config.yaml
n_experts: 16
activation: "gelu"
router_noise: 0.1
n_kv_head: 4
beta2: 0.99
Below are experts of layer 5 (counted from 0) of a mixture-of-experts language model. Rows are named down (a neuron's output weights, with its number) and show model dimensions 0-255. Each number is 128 + 32 x the weight over its row's rms, rounded and kept within 0 to 255. Numbers have three digits each.
Before each expert's rows: a language model's description of what the expert responds to. This comes from a sample of Wikipedia text that the model never trained on.

# expert 8
Pipes, list dashes, colons and section marks at line starts, plus initials and first names in lists: J., USA, John.
down1:100128080181107128151104115193120115061134130126145114138118131124124139212140104141131135120102090134102180161159173099114084098140154101145109176089114157118173092152148139176055155183093156127114107193129130092133098106134083128123118175109115097061110130193099233195183113228126084102161128134134088104184162124159133145094106138100113090108135109190164102086103119130090124158146128122122131180117086119102146083095113099140135132124125124172104163093096148156133145087139197157171127114087131167115110088141075050131114147121121149128170148136084111130142122165152101130103159087115130137090138118160120069130114115076139142197129139105184141128089137181197134208138090178126142105062148158131098163196127123102099087178113113175154162115166098142112137155116110

# expert 14
Prepositions and modals like to, in, on, at, would, can, plus w and W pieces inside names like Vishwankar.
down0:226134132098129157130075153118087184144070105132112111118117110218098094130128094136163101091134052134191140174105134087152099186151169111112159124108140111127163179146123155105181161101079146125092113128153173112213117117104137101102104149111145159115142107083091089163147130140142199160135099182130120085132134190128065150123106102122165101114117113079074126107145092114160133146155143106107142140168096142105128163154154105128159131135094089170110133041121131121186086132136085149157124110173168112104103179166027157133144147083136136113107134101146157133201099113149124085128135121174108164132182101088070125145147126107089134173099111154114071165101086065119137147133100142192093148106096102107156127078165124110097106102217130120118080127101075093128130091117140

# expert 1
Pipe separators in result tables plus letter pieces inside foreign names (-jin, Sanjiv, Babcock), and semicolons, hyphens, closing parentheses.
down1:068111171152069162116180172083178159127132114206118127183148133160113098101157147122127104083139123107127109130173116111145150150139120127122081103123142060142133143106094177107098102145142127119132140125084162137138157086084127176091162105077117076103150120145128099132066177141129076105110169055175144157154136118088125048127107087169106140095147132159107096124201115138119152065165154048110144112183124132115145154066162114115139118131158138094102117131134143137123123046112071112114081156115074152142095146095137065134123117037126088107168099113149087209121128093156129145178135075095163114158145166093199138055091127134125144112146137107180072141143134121201166163137128158183107166112144130186178163111115103126141186129134165123122128140097102117132162149153081

# expert 4
Verb endings and past participles after was or is, like released, known, used, waived, plus nouns such as film and football.
down0:144155191111116103136151108061131141082116072155150088115111077109154111132129102109164146079161083129160140111097122171182134163135113144091096109165100191112132053177085135152123081100151158104091090146161142135143124079094119103034122112111127062100132124163139098166125086094126146146137110158132128112142160134106103148090139133101202086108078162149078093113106130123140191162161088149140133145055085072177152153129163115108103104101107186045212124104071181174129143115131175101094113178080146130153128111127124144121166136152122171130155112093165164057116149097101150097111077085104083173179159141104119146082157101155156137103124136129125124102120093136085202146133130147121130189124135154093111153075165108153122183073126135069155099098107080149146163092124100

# expert 10
Geographic names and their fragments, like York, Scot(ia), States, Canada, -ford, plus some table pipes between numbers.
down0:153132144141135165136154130172141090128144100098111143078129100155127137125128122137073094157121156160148157139135092070178139112155117128144150082145086136160112141141092132164138102139158109146124074128132131145136125084128089073107145136152135052172042116159105114146140129163154113141169105096163119117112156084153213061129182152129134092102122104148127062103109095090124172124103063161129137106148115158091139132090121131095110155172071160127207133140119172154092106189187063112139097159109159210140106130152113068169167191151098062048122123121116163103081133123144110185145131164127154123145123079171073089168068128130153100133128168067067123073154140111126149172118092102153099115129095107119033065160134133124108090091097126099124166183140099107155102079154129

# expert 11
Words after the, a or his, such as two, more, only, part, end, side, form, head, wife, usually followed by of.
down0:103189117142127148103075093126103183154114112103114141161088165194158117074125132105156157112206124133103156171168079145173139160117147078204102083148171121088133089168120102148146129112118110147109196129100086103083164095121178105126139112062111163065128107088090052100119111161172068070104090086099169129129180136113103071142116135148110112085150103131106166106122111152171135097057140048113120096090162142168130118111115108150125174131110159158116102123099111116141089160151166153165081128096130156151114152101080103099131152140134104165137129146144156125150109127117131087134122101127137196113095127152152093128079191141062097119135114103085174081099157128162100151152117178051084176064189083130135153169125099155130041150132155128108156150135061118105112128144147

# expert 0
Closing fragments of proper names and foreign words, like -ius, -ley, -ner, -ton, often in infobox or taxonomy lists.
down8:188143140143126128132091113143163070077165160140116023109178090125157170156146202090157110110152135139141144159161104100162099134105145083120177127152144130152099083130130131085172078096136147133097143116135163106125155089082145091147160114104099173131150163094103128122195146108113161181164129138102133102118107104140109092142148146089171136141070108149146148106107095122106150136065137077168052140116152069099133161142090105092072057120148157050094090120177123116122120102108093145152137140099160207177096076111063153127174157189111142044119156160155173147103078081154140163088155112048141169106144089157119126171108152129151072119126117112081082127174098116146115167132112108155122170109134138156144149152135092142130131133128117154104150139201189121159160119196137

# expert 9
Final pieces of words, often with an attached comma or quote (animal, petroleum, Veblen, "Invisible"), plus nationality adjectives and million, ,000.
down8:104147142112163122190177132116147176124164145064123130152152100125103130131159097107057165101171152138112105160118127129075095160103149094121094123177093089152120118105118174160132120142093129106026104132114132159139111164111148111151170097093151141104183136104094123115146094104156167187186141121151141061114131137181174133151093139125136224140166120138095119132111191109085142175134108140149121164087098142170161143166144123150141130132193143058199181155146157125145151186099116152075167055153144106105138162154147087137113098173126140111126122123145072088152042113115141106117148100131087124063111140116126177118130189143112138130096098074133135113163125044132135158089143171161085098105136144154130115087103136099166191098113149140114117157118145096062048166081186

# expert 6
Short syllable pieces inside words, often right after a capital letter, such as ok in Smokers, ig, ag, u, zz.
down0:155132143124145034072116088128140109098191150157119152148093135101108109097086126112159159113115120111172116153121131147099143138060098090149102085167109127142152127101144142099109143143197135134102162127096137130141115082188192143159071137199163164065135140100161142126116097076130055147172118116163086104106055143136161089149104161111136082154098148136103125141095106134119117171156131074150129151177160076118148131117111153166099143072147086105130133121140179136097116159139101130129176118144096144089185105105137133159218091140046111119101085044089132163155147124098101069106156145192120149133116090088063092129195110135177116115150120114088104191111103167132087135153118095136133153100069131092117079136121119115119168141077090120148053092168134087180121179107112

# expert 3
Function words the, a, an, and, his, their, mostly after prepositions, plus row-opening pipes at the start of table lines.
down0:092098176126113139109100139135131155142123121114129103165110117098121132107147076104169142196116112161091103118117119105111172115167097110066129106125054147165180139142117115125133161158115126108133119152108139101130064163118113137116127148061180174119127129080117151136068106117152104110063123109113118186044138150076151137167169094119136092083110148146172100111073206146099120083146136131187144077149176119129113070192167056097095098124174116148136145097105144161088145154100154107160126148150113046119134179146112147146123114122114147125172127107101137151101137160171168125212124166130115163142155164094182135073080107190096130100095119119117118156133074135075154092094105103097180168210170155141127116139107091078116128180096158133116173132100123177057160073140049

# expert 12
The prepositions of, in and from, and bare digits or blank cells in tables, such as 1, 0, 2.
down0:104085140118143135132147183136137059117139113080087139070095123164138112210098168155119140129099187167105134082110143134145153112093113094105103071162096127099136193107151145098145161092093078119101143138184190105100150154137120110149177125113085103156187171147107074154147108104141141170125144109086153139124204107136105115128165169104172104219137148126129129181146053160156148129110129152175145092147145114049091112121122142145115118144196082121113125144167119109172094104151085127127178113174167177083108097147115119025133125124132130164132092098122138080155109098129107065136086133083097133163148174143132104123085141131095184127111113100119099147132173169183113177127185113188076123089097152090092150116126129136131129096142182126106131164078191096122056088122106

# expert 15
Number pieces in years, coordinates, table statistics and chemical codes (1154, 1858, 195.1), plus month names such as May and June.
down0:156080127151157079119162097096110122103185130163145164113136145166133177114127240121144101126157156139100158159156143177155124146104130185167138178132124154054153144171071139148141076101156133132121077116097114123086166066111136130104090120080150099053142102145124112142116125121192061107094114107100150153086074104110167093104093139149053143075146094153096129132118105118115132169183195085174095116116115101148107114092162150144139116127062160168099097059087151209108110143128123143118111172106120122085123147174146157138161147127130158125137103115113160102093163109108152121065222127125149147166130121137120151147110181100091096143162118118120069189104163087159128092201137172110168126102135120133143114105170108131151163144117128156176157178119114083140167182189085